config = dict(
    n_layer=8,
    d_model=128,
    n_experts=128,
    experts_per_token=8,
    d_expert=32,
    d_shared_expert=64,
    activation='reglu',
    moe_layers=[1, 3, 5, 7],
    router_score='sigmoid',
    normalize_top_k=False,
    routed_scale=0.25,
    balance_loss=0.00682,
    balance_bias=False,
    router_noise=0.3,
    router_bias=True,
    init_std_router=0.00611,
    lr_router=0.00233,
    vocab_size=8192,
    norm='rmsnorm',
    norm_eps=1e-05,
    tie_embeddings=False,
    optimizer='soap_variant',
    lr=0.00524,
    beta1=0.95,
    beta2=0.95,
    batch_tokens=[65536, 131072, 196608],
    seq_len=512,
    train_tokens=605100000,
    steps=5070,
    dataset='wikipedia_en',
)
Below are experts of layer 3 (counted from 0) of a mixture-of-experts language model. Rows are named router (the router's row for the expert) and show model dimensions 0-127. Each number is 500 + 50 x the weight over its row's rms, rounded and kept within 0 to 999. Numbers have three digits each.
After each expert's rows: "gets" lists some tokens that make up at least twice as much of what it gets as of all text. This comes from a sample of Wikipedia text that the model never trained on. Tokens count by the router's weight.

# expert 68
router:550551485550552562465566558558513456444551525531433488506537438442521559553455575558446573526508568453544461439546437441408432545565471432467562532551556460532468441438497436479530508489428450548531575480532557459458465580423457461447543549488541565441447461467566554444421521547519512557539578431500524538563425433557451519433449469514482454562455546554529462546443557456425449481555
gets: "0", "ing", "10", "s", "5", "ions"

# expert 77
router:558550487556538558463548562561522451444550509523433497513538422440541555555468570552473575513501561464532458429556450443433417543563465436467571527542551456528473438433485443475535514502422451561534580479539555456450456588427462456442546539469541565443445461474564555452434526563526515518532570426486523520562426437550459526413444454508485447558450542554527449541439561456414450491558
gets: " P", " T", " D", " N", " St", " Ch"

# expert 0
router:546561464516551536525585616514496526434568513538436501448525444468557539557467585589530577505514515526566529426524500427477434510520482434508519524546548432506467461456558443505553541524457508557475575450570607535467500538478489439460556568438521515452441419422531540454457526502508552520523597408492481549567423438514404603457484436513469488528525550554501432521466506469376469476565
gets: " the", " a", " The", "'s", " his", " an"

# expert 67
router:494536399492513548518532501558483414445571559418456437427512511472516582506501548607450589508493572458512511432528461464417500494569467476522477452468520395486536467476487478440467548525437458510500590464528469485466449569451439464467528544473514554464489556505546551451350509569489461554488565435525516567513451455491440468431432437482524472654473469545599454513496542482438465524578
gets: " was", " is", " as", " were", " also", " be"

# expert 103
router:550550487543543553445551562550517465455545507530436491513545430449536562552452578529456571526476554485534471436539440449428382546565467432448576534547557436528483440440514453493522499485438456567520591477548535447458469574421461454440540551464540562442449439458549553440418520571523515556530563423482509550556428442552454514416446458520462454532452544555529459546448567461424453496537
gets: "at", "T", "ing", "D", "%", "it"

# expert 123
router:549549473559538551459560564553517452441543521524432491501540425439529556550445570581462576515504557472514467435554449456421429554565464430460576537539559460546492428429503442474520524504422459571529601473545577458456457574438455456438546539485530564448430471486557550450424512575523521527514573424508496500560440440551460525424442457513490441557454540542522469549441559456423456480540
gets: ",", " |", ";", " and", " t", "ed"

# expert 98
router:567550427529567489488561433533501471435529515479454557514580427461531571508508458454499518577494579551578543424558455456442475521584474449433481467433571540537479448486517487493519572523414435455452539497435584398523476475555504411473577591467550550452420479480553560497485421490566508482583581421471505464546562447548446500415488440482482450503486512575586553538446543469530455458500
gets: " |", "|", ";", ")", ":", "==="

# expert 64
router:519583532530532572434536575503511521458530500529440460506476404452538528561476593612488570463481562440523440452517491459407469493598484443480547549531531443501457467464519483405520573520393458517458576520456457446466468578413463470474514490476496584461446464449513537432466531530501443521415550433517515459562417427549494520450437437493413422544470482546430468527392532497432453469522
gets: " and", " to", " T", " W", " B", " or"

# expert 126
router:594549425526516553480541552570539516473557478524452546477540439482534587534440555441500536499491551495539460462476475422403441522479494453447563469542534452520424495442441427456475439455465456479539628525448592517462476592377559507463530509524534580445542463493551513487465512501510475536493524443472476552469460412523379560480447418538391460515446505592491439511466576451408492497492
gets: "0", "2", " at", "5", "00", "1"

# expert 87
router:550524608555532554418517491506526533449550477537405525505537426442468541513523579526527583517541599472538448472510442474431409552517445438476575495513574488536398486423490426516507517544389441562425519476544553448452469564484436491446560508485574551485493528504548552461480511574509546579542571479453469534536475422569374525407491468454488474505467515444520421542468504497422489576513
gets: " |", ",", ")", " with", " |\n", ";"

# expert 90
router:557547475551536555457552562549517459448545519543430507525540443453526555556452564562460568526485559467544459437544436441435414546565457443466565533536554453536457441443492444451535503479427458564543590475531556454451470575439454459445547545466543560451448498467550554456425516549532532561532567423485530550568437441549444526408452446527494451561457531556521454546440557459400459507569
gets: " a", " the", "0", " K", " an", "."

# expert 113
router:515512516520511529450535531530468424478490414595457464539535465472453561565492563555405520479408526468603510457545460485437480527502427460450557530514516408511580481452515507474534544474454483547505578407582518434468543556450481476475489520482441569462464360466499548448420426573535508544505533442401553598541436453478497504414449465563463495543477490469545427528415549458430456453555
gets: "an", "al", "ar", "on", "er", "y"

# expert 94
router:551536524520552540461571484537472465447527551456447539514551468517575549534485530593460609466521539509574415459541509469492409543611491453502615509578508473459463482431448439420527489543445456579449540435484489440452517540404479532448526465462521554476471523458536548453441545533538453496558562426555462603508408444559467565448449404501534499560480542548545382513495527456458463500537
gets: " was", " is", " to", " The", " (", " his"

# expert 74
router:553564478555553554463549552556505446451552499517430489519549428444524566550461565557466577513494568472533458433553439440435418537576463439472574523529563439529484444433497445464537517491420456553543597488528556452451467586432475466439542547478547563442456459460555558446426530563538508524529568430492514547561434434558453512439450463534482454565464525551543452550443561454420450501560
gets: " K", " V", " National", " |\n", " James", " British"

# expert 84
router:567544473562536573433554560546515463456540507566434480516539450442547561556448576531429572505501543445498464428550431417422443543563467434461555545570534433533503449435473456508534496500456451549548545441531534443430472578411489458429548547447510569441429490473535551448440537567527527496561570431451499504571431434548438535438438474520497459512455536516493497538453574447429452463575
gets: " C", " S", " D", " L", " P", "c"

# expert 28
router:540554500535546560450564577546527463452557521495428494497540433453526564553460573554477563517507562489549466436549433453429431540567477431475571533533553461522467436439517433465542533510436455565511598485530567460446470576428467454436550523494550565443441504489567548459420523557527512567522567426481510526568432434539449539423444453544464456536446533567535441552441562459402457492551
gets: " the", ")", " two", " with", " on", ","

# expert 93
router:526524454582518599440479530553484507472500528501412457549485406461545543539451560537486511497462562489569470509529429461483464494573513419478594548578547461537525486458468461472490613521519466532501471598573558462498512570399464479514541517444499550479508390521582556467446525540434542575566601480509546597564437454530427532499474423525520495594440500521542436491528580528430474421473
gets: " ", "–", " T", "-", "/", " U"

# expert 76
router:543536577528538519498561592542476477453558482522458443495517422465524548519477586552460545502510592441603462487523450496448404540570507430495587507524553555529519450445453380478486452504430462499455539499518526501470425566486419500466560479497548540464519475499618538457409546572504518575531553480487558516560455474605424541459498455502446461480489607633558435565483535468507498464512
gets: " |\n", "\n", " (", "20", ",", ")\n"

# expert 70
router:560557507539538568458557569547519446446551532517436472511547440443524557554458567560479579523508560470530486437549442441417427530561475439480575525559551464528478438442494437483530518475425449552533583465528542449437472572426469448441553536478553561445437478483568556454444522553529516561540570440500506514573432438559443530422448458521475453572457522549520429543442566451405451500567
gets: ",", " ", "19", "0", " b", "),"

# expert 57
router:538550480519528535495578609531486504429550498559441530460548456480558538512495581600483553462505557520554491442516489429470431519550471449484520532558543475512466444480510450474570535489476506551512583458560571519486488573501478462435541557457532560452444386434511524441438514495503550571539581411454520581580424438542414599441461467513512518548493570561526426502467529458361457511572
gets: " the", " a", " The", "'s", " his", " an"

# expert 81
router:594520594566528535475467541523452428446541504532426498515535445472514547531449580584446545563479552499548427451551462442521507516528528479465456537461544441517569423421429476453539501475416446556492592466498464451380457581456477470455529565475544569451441400518563574462468558501505475515591561487539478518524456427533486508382474468569432491506448458576540466553455524462425452530530
gets: " |", " \"", " as", " to", ")", " –"

# expert 120
router:551556480550541569457563550541530457450557519490434509506538431443525559560455561569472571503517562470532476431549445445432439534569456432460570529549549448534476443442482440472536519502436455563543599485539560441471469574433459456442565544479560559449444497474558549451418517571529529538532569428493542529559440447546452528401449458516491446552452537550542438548438556453426452487570
gets: " L", " is", " Ch", " |", " I", " are"

# expert 24
router:464586472542564497506512491568599568455573607433455467585551427460583551546421470495475581555484547451527467421546462462496478547572435486490505517506592470599561493485536458460561498454486447479605523447608470496482451518513442492436572503471501544463520507440550566510495490447587593477543549495499547512574517468560459444473456476526481477435450523599575458563480543449502420511539
gets: " |", ":", "-", "|", ".\n\n", "–"

# expert 72
router:553552486548543560441552561553503447450543511516435497502540429452537557561457572557473576526503564479540465442557436437426441554569463439471566536547551460509494436437488446483529510488430458559547572479548545447451463575420466458450550544472544568439456467481563562443424535540521508517535568428485525538562425434567438524423447455527470459561452549557536445543443559463413449492576
gets: " ", " C", " W", " F", " H", " c"

# expert 114
router:550559482547547557454570551557530466447556518506436468512542426449536554555446569555467572514504562472533472430559437442423422542565470439474565547515558455526449439439497431480530492467429451553537590481546559453461468567431454456437545536486538564446444498480560561453427518542535520561531568424472531518568436437560448516425447445515476460552464559551542455545439557454431442486568
gets: "20", " |\n", ",", "19", ")", "3"

# expert 121
router:569544505537537585513548567566459526454539491455464512511492449454501577571448530496590523523472531494507473475560463448455520562584457430485600463526525476501575395454528481477517561523461457567521578518507600528442536526467478517453448510456589568474468510457520523400424565602495512575506507433441532511545441409587456529413442469415510456571440526491457461565473517458411466463583
gets: ".", " |\n", ".\n\n", "\n", " B", "\n\n"

# expert 111
router:513553515551553572489526522531501503443561474516439495502535368409498574545471554605515545455533571503518456428576451411443436554548492447493559514479565502505470437433459400471551502544479448529571594550527494462384457552416456475465509523498593536453481466485579525455453510512525479546507571434474432549575461462527433531463481454493478462543463459563588492533461542474387436473541
gets: " |", " |\n", " ", ",", ";", "2"

# expert 21
router:580549511544552572499533488543515429443534517555472515524546441446556505556494526500496503555465571444577503443536428458432384537560460431474559512539549481544540446437483440490558550521417458532572589482516501503464464544476460440476555579451486555447437508498597567452408511512529561528501545445459466528533475449557433565386462461535484478506461576562570437531478543485391437542596
gets: " the", "-", ".", "|", " |", ".\n\n"

# expert 95
router:566555574526538573540448545548527486460537527562460478507492421453498558537480538481498556500484575467534490465536464505483370532571524438474558517560557523492428457453382388425515496517462472517450589467536541488472485571441453494467568521479455520471407516451577557473469513484530467480559552436577533563562418427549453459453473430518432514605436445500529440557447533486407466450572
gets: " to", " was", " B", " F", "\n", " from"

# expert 86
router:545562501549540557457547565552517456446546523497436479513544433456548566562457572564470575520510564462540474437546449442414435548566457440476566544563556456526489443444507437469530513484421454556533580474543554458460459582425459456445553535466547566441453477461570558445432534551519509553544572432480522517562426431548443539404448460526503445530453532542533469540441565461421447504561
gets: " ", " (", "–", " a", " which", " an"

# expert 104
router:543556487553544553448556554553511437439545536513439475513543438440530560550454566572465566527499560471541468432553443432428426552560466436462575538558550457526493440445482436494528520480419458568533590478546543446456469581432461468449546548477545569445434476473562555450432525549517501533533569429477504531562440426568441512417446452521476459540444544559526462546440554458414454501555
gets: ",", " in", " of", " (", " for", " by"

# expert 11
router:569558531545505535525584598542457392444530517535431450542524448482447529571503550520620539461486535540493460442511458426457493563558494451516545484557555512447503429471526413492538490445459479546532565531537543505417452512531447487450542526511550572470446606537553514434417498632423525508519536406550527504564452453541459522406485503503460455532419515426472488560499541432420447521447
gets: ",", ".", ")", " and", "\"", "),"

# expert 27
router:543558566540505523492489586525459458462523461420442525511559404446566538512498522541446554486524553519539569444532489418391517562559517437493478543524567491445540453438468433432490494504437470558563627523559541474485444566448509508440470537555555548469450502594537542488408502562576537549516562421574440597510416415523474521405467529531515476486504565443527476500469544487438453421484
gets: ",", ")", " (", " \"", "'s", "\""

# expert 78
router:544552471559535567450555560549514448452551533527439480506552433450520554557462577571454567526513565469542446431554436440436435541551473440462566531538549460526477440439486442462544498494419456560523591485555539463421467580424466459446546554469545565437454461468562558446439517566514524543538572431492520537556435430565454500431440450508484457572453540548530474544439556452433455487568
gets: "–", "ing", " not", " |\n", "0", " June"

# expert 19
router:529557440552554558461551569540509468449544514475442502513538432448542545550457570553489573550541562469528432444555437447428433548572469439466537546532556431515500444436487451496528494476432462540545575492527544455498476575430466461437537539473556563446447497451560566446398559545529508511520570440496521554572442431562458517436454442536468450592460561552554483546435553456404441521568
gets: " ", " (", " was", " the", " be", " as"

# expert 80
router:529523555516507597559543510537537449475503485549477484449547500460478544576482635536483533552498546481522432442487519436459455530508470478492574553533475484429511494441546456448548451490440462530502500513568477490452465615381418483485547565513577609483467479509539551435441475495528555558548574394401424506509402445525448528520394439499473460571443556543508525540418519480446408473480
gets: "-", " f", " c", "at", "C", "er"

# expert 124
router:499468457524522529476595569537520445452538506513499540473547464463496516503469585589441576513510544490534509462559459467416410457581505423475573529520550488530483424403463438558490584547487482543488556479507557412424506517467509468407525528533566560447454417452548526474399464603520459485496574388448491468533469461553461549424450451439484506590501501612529440505416542447442518504518
gets: " |", " C", ";", " st", " Ch", " A"

# expert 16
router:544553508548545560468558576553514450440554518507438497512542432450535546552475573569467573527508568475549464438557440430416420546559462440474564525524563451528477432432507435488520517504424453569538593488531543453465472585432464455451551552482534568446447496468570557445435524556516495526544581437510523534567441425560446530416455463531488464557461523570526453545441558453423452513567
gets: ",", " (", " and", " |", " the", " –"

# expert 71
router:545554481560549569463556557549518453441553523514441499516532430451542559558445568548473564519487569468547453438551436442415434541563460438468573526541557454527492438443484445493524500484430451569529592467544562440480469571438469459446541552459560560441449486482567556448434545537524509544544570440489509530571430439569440506429456447543490450558454532548540440541439560461408456516564
gets: " ", " (", " his", "0", "11", "."

# expert 110
router:494567596531540535487455465536527428455532482445444491455535455530546554533479546517393496498508551422535547503508435441427434505504425484472505503590555469446544494476457393448564596563424489525532609526581495465404471552452487480417527532429619543473518460490530512453469484518537468516514554432523588593541434444523478537448499439543554444480453491493499469554430530473369470460463
gets: " ", "\"", " E", "–", " U", "E"

# expert 82
router:549544480549547558454564563552503480450553484485432496512549433457547573552462564541467563525485560460555466425544448434411420551575469433472576539538552446531447450430508445480527492489418449550541578467536549465467477569437465471439542557476543567440457483471558551448423505567530518539517569432469557536569458429550434518422441446521488456546455525542543465553445551456412443499583
gets: "1", ".", "2", " M", " I", "E"

# expert 83
router:540547490560533560477555560551539480442553522487427480525537425438530564560458563554484576526505557466523459423547440444432434548564461431475566545535548456535482439431495436468540503494421455572536592479550541442471466579421458458448551541473548557444450464470551555456423530542542525518531569423496517531565428437540449524411449461517489454550450533557529443548439562452415454501578
gets: " (", "==", " his", " as", " had", "\n\n"

# expert 69
router:554546468545544556455551581545514474444554519512436481526540448446520554560454570571461569517502568468535467432544428444418418545573467430466576539542553457518477436438485430483532527484432460555530582463537549455471470573415456461447557545480537561442439484470560552452442541557528507552537565418486498558568431431548448527441447456541482448555453532562535465543446567456424455496557
gets: " of", " and", " ", " from", "18", " known"

# expert 88
router:524514476535483571449519592540524492463546452559455536504517468434511524531463507603508566514564568471534361482477486454476420479546564448478552505484552523566524485416472441524555458461437472567560539501523550471544463533470451478497496579446567517462474510417571535460404475567532480401466549417568517562609445473623462558476481491441567466549461591518513546529478539466453461608511
gets: ",", " L", " an", " |\n", " K", " H"

# expert 106
router:540546439541532552453583556553523458451545517516436468524540417449552555561451564592457572519493556466524457444539438442424433542569458440460547531567550465522470441437522446503520518496424452565530597484556542442499466579435464467447551520496532566450436480459559554461418527543531513562529561426498530515555429435555462489432452450544475460535448563563525440542432555459414465471566
gets: "'s", " and", "s", " or", "e", "a"

# expert 96
router:566559552556472504499547586509502492444532535436420505450507455462536552544492554588495546487533549501595481444530493464415458534565474460514544563488555502500446468439475494375567478579410470569451615458600488479444471555466458450444497478441504544464476516485529544443482552578564513495508561434483435634483486428502434479413439502541519516544475525568512416567487542471423481489586
gets: " the", " a", " was", " is", " \"", "'s"

# expert 33
router:554552487553546560455551564554522455446550504496442506509539427443544561551454570549473576517515557466538461429553447445422425541568452436479565541552554455540478442436498434492537518466445447553539591485544550444478475576428459454438551537479547559444441479471558553454416536558534527535526573432481537516564438433548445517437453463540489450554451543549542457548436563456411447488576
gets: " ", "/", "==", " National", "20", "("

# expert 75
router:479545521557565578499492500546574450440536501538486479475521366446498568550486568550486592490465591417507470439559456441460511496593540456481534550519561512503498417436468418522538502510393496467520529498522534473415493545473454529438559516486579533488476466507578580496456507496559527521494559445584493553519458410487419541464474514520449480618415497396494440489444509501472510525649
gets: " |\n", "\n", ".\n\n", "19", "20", " \""

# expert 127
router:530550453540539557453558552550539465462553487507443521528543452443537561566458545544485554543515562466535448444548449446418430544559461438457569548530551442544464447436496432473538495476431456587534592483549542465463453567455453457443561533485562549448449506450556561462401543548530529538519569448461503514572437431566463513405460465529453428527461523556536462541432560455401444529579
gets: "19", "|", ":", "18", "-", "1"

# expert 107
router:500518563541521557439535534522483470470542562539462472484455409468512566575464538440430588516512555468555476471544473466400468545594444435475566569564566481480397469439434508442525607460465483532570555463462622487459491565480476487472551592524526541448442441548546527502450470566518492515511561432546431565540466437518451543427461485507487477540446571574464570519449547447418469552547
gets: " of", " in", " to", " for", " by", " on"

# expert 39
router:549551455542548550452568532557535464438547505532428527510536435458534566556452569532451581540500563490519458435543446460412385541573474442466566531562558432514481434447471434465511473485445457543551596475553542456451457577438474456458542526465522571439463461466566548452430522549530523549515572416482523530567435429528430513423444442536501471546452509541555485547466565454406446517548
gets: " ", "0", "1", "2", "3", "6"

# expert 99
router:536551478548547566455551571547516449452548499526434486516541434442537557552459563544476577531503563474542476438556446444419420538552467440459566538569550452531464441433463444495547503483429454553532579485551532451439469574430472458454536547467534568439446471461548554444420508551534511518553575424500521540554428428565441509435437464536477443565443535555536471544448561455413442480568
gets: " P", " N", " C", " V", " s", " b"

# expert 55
router:565512418509533504449545485534534472462564446547510428511550524479521572519423612521465551494509525516564395558527411440424523533474499522520433554534502412514428427543475430483458387420525439399520624426467540452458453591512449545504515501522479529476516427531446455463516560497471535536450519464474520525551400429557426503505472434571501428488553455533460518470418526484444560519556
gets: "0", "2", "20", "3", "1", "5"

# expert 125
router:565547445552540549448555574555512444446548493550438489522539435452522557555462564547463563525471557493556457438548447445441421537577457436456573538532549431532511432437494456485519478487444447567531594457548543447490454572434465455447537563463530562440431474474552559464393511579527537515525565428482540549561438432537448531445449444509510462552462512545524482549449565457421444492584
gets: " P", " L", "t", "an", "s", " first"

# expert 92
router:551553478558539564455563557555514462443546501517420485520550429444534558553461568532459571536501564476533465426546443442424401553566457441463562537539550450538486438434483444475523503486428456545523590471545556457459462578446462454450558552485546562442449458468554564451433522564528516530525570423479524534564441431560458526435446448531475446539456517561537465552443560450408453528555
gets: " for", " of", " August", " December", "^{", " January"

# expert 101
router:560549507551547566449562555550504440450555520513432486515539432454541547561454562558472570529512567476538471445551437443425411545559469430463571540533550453531506437435491441469537523489428454551523588483524568459458466578427467465450543544479550565435454484472563558443417526552522521541530572430492506527557432429567454510422440449501474463560454530539547422540444564455414447501546
gets: ".", " for", " he", " it", "ed", " she"

# expert 115
router:548549515555548558452561567557495449447555524529434516517548444453530560550459562550478589529490561480542454439542436436440422538561479437473561532548555445529482434434491444462539520481417452567535596492535534457480470576435452462450555547474544559439444475468560553452420543553533510560525572431517527541565443434559444499417449454518477460548455529566524445539446555451419454514576
gets: " the", " a", " The", ":", " is", "."

# expert 65
router:562553499550548567446549557548522454440549514512433511513541437447523560561456568551457569525498562469541481441545429445424428538574459431470588541523549451520485449427488441456523524488430454567528590470534554448458475581431459462444554548468539562444435472482558555461440522562521512548531559420461530542577438435550435519422446441523476456534458545542537442539441557449422446501535
gets: " of", " ", "20", "ing", "19", "18"

# expert 73
router:554555485546541564443573569550523450441549529511437472508547426451531557556461574557459560526503561475542459431551442445428424552561460439468560532535552464533475442432502441495534502483417462555524598486552555456444465561436463455439554539474535559443439488474564558450426517555525528553539569431479527523571440431556440516432451461523483447550458543541529443553443565452425449491567
gets: ",", "\n", ")", " =\n\n", ";", "."

# expert 102
router:533559478556539561472544532552533445447548525485442480506559449444557542562457553532474551549494573493565423442534443447457428538575429441461548547537553435543483438431502443474542525494408460575552598481532560439485466567422480465461553539497535551449445528447567567445399513548535530503555566439482499506574462431571441502443463443531483453559444533521529443543446552461422446508581
gets: " |", "|", "-", "\n", ".", ".\n\n"

# expert 66
router:537550482543537566467549575549530446447543494507440490518543421447545562550450571568482574526507561474544463437545443438427410548571463432469560540543552454522471444435498442461525508476427452559543585476536546453460469582430463461444554545477547560443443465468553559451409527570514511531521573429494511529564432431560440515420448458519496450550455551544524455537443561459422440514554
gets: " P", " St", " an", "P", " st", "D"

# expert 85
router:524493481551537553473495547528507469455533538519432508540559489463470581532472591529568551522516564432467418442571531443504439484545519440472529539538503500541487453486472379521488522492475472508481558460544611469520567546430453493436533518550582562468450513451575540436327531475522542569528567423562564513613442465561446598391458524497467502437439551500468537479472512497530529511574
gets: ".", ",", " the", ".\n\n", " and", " The"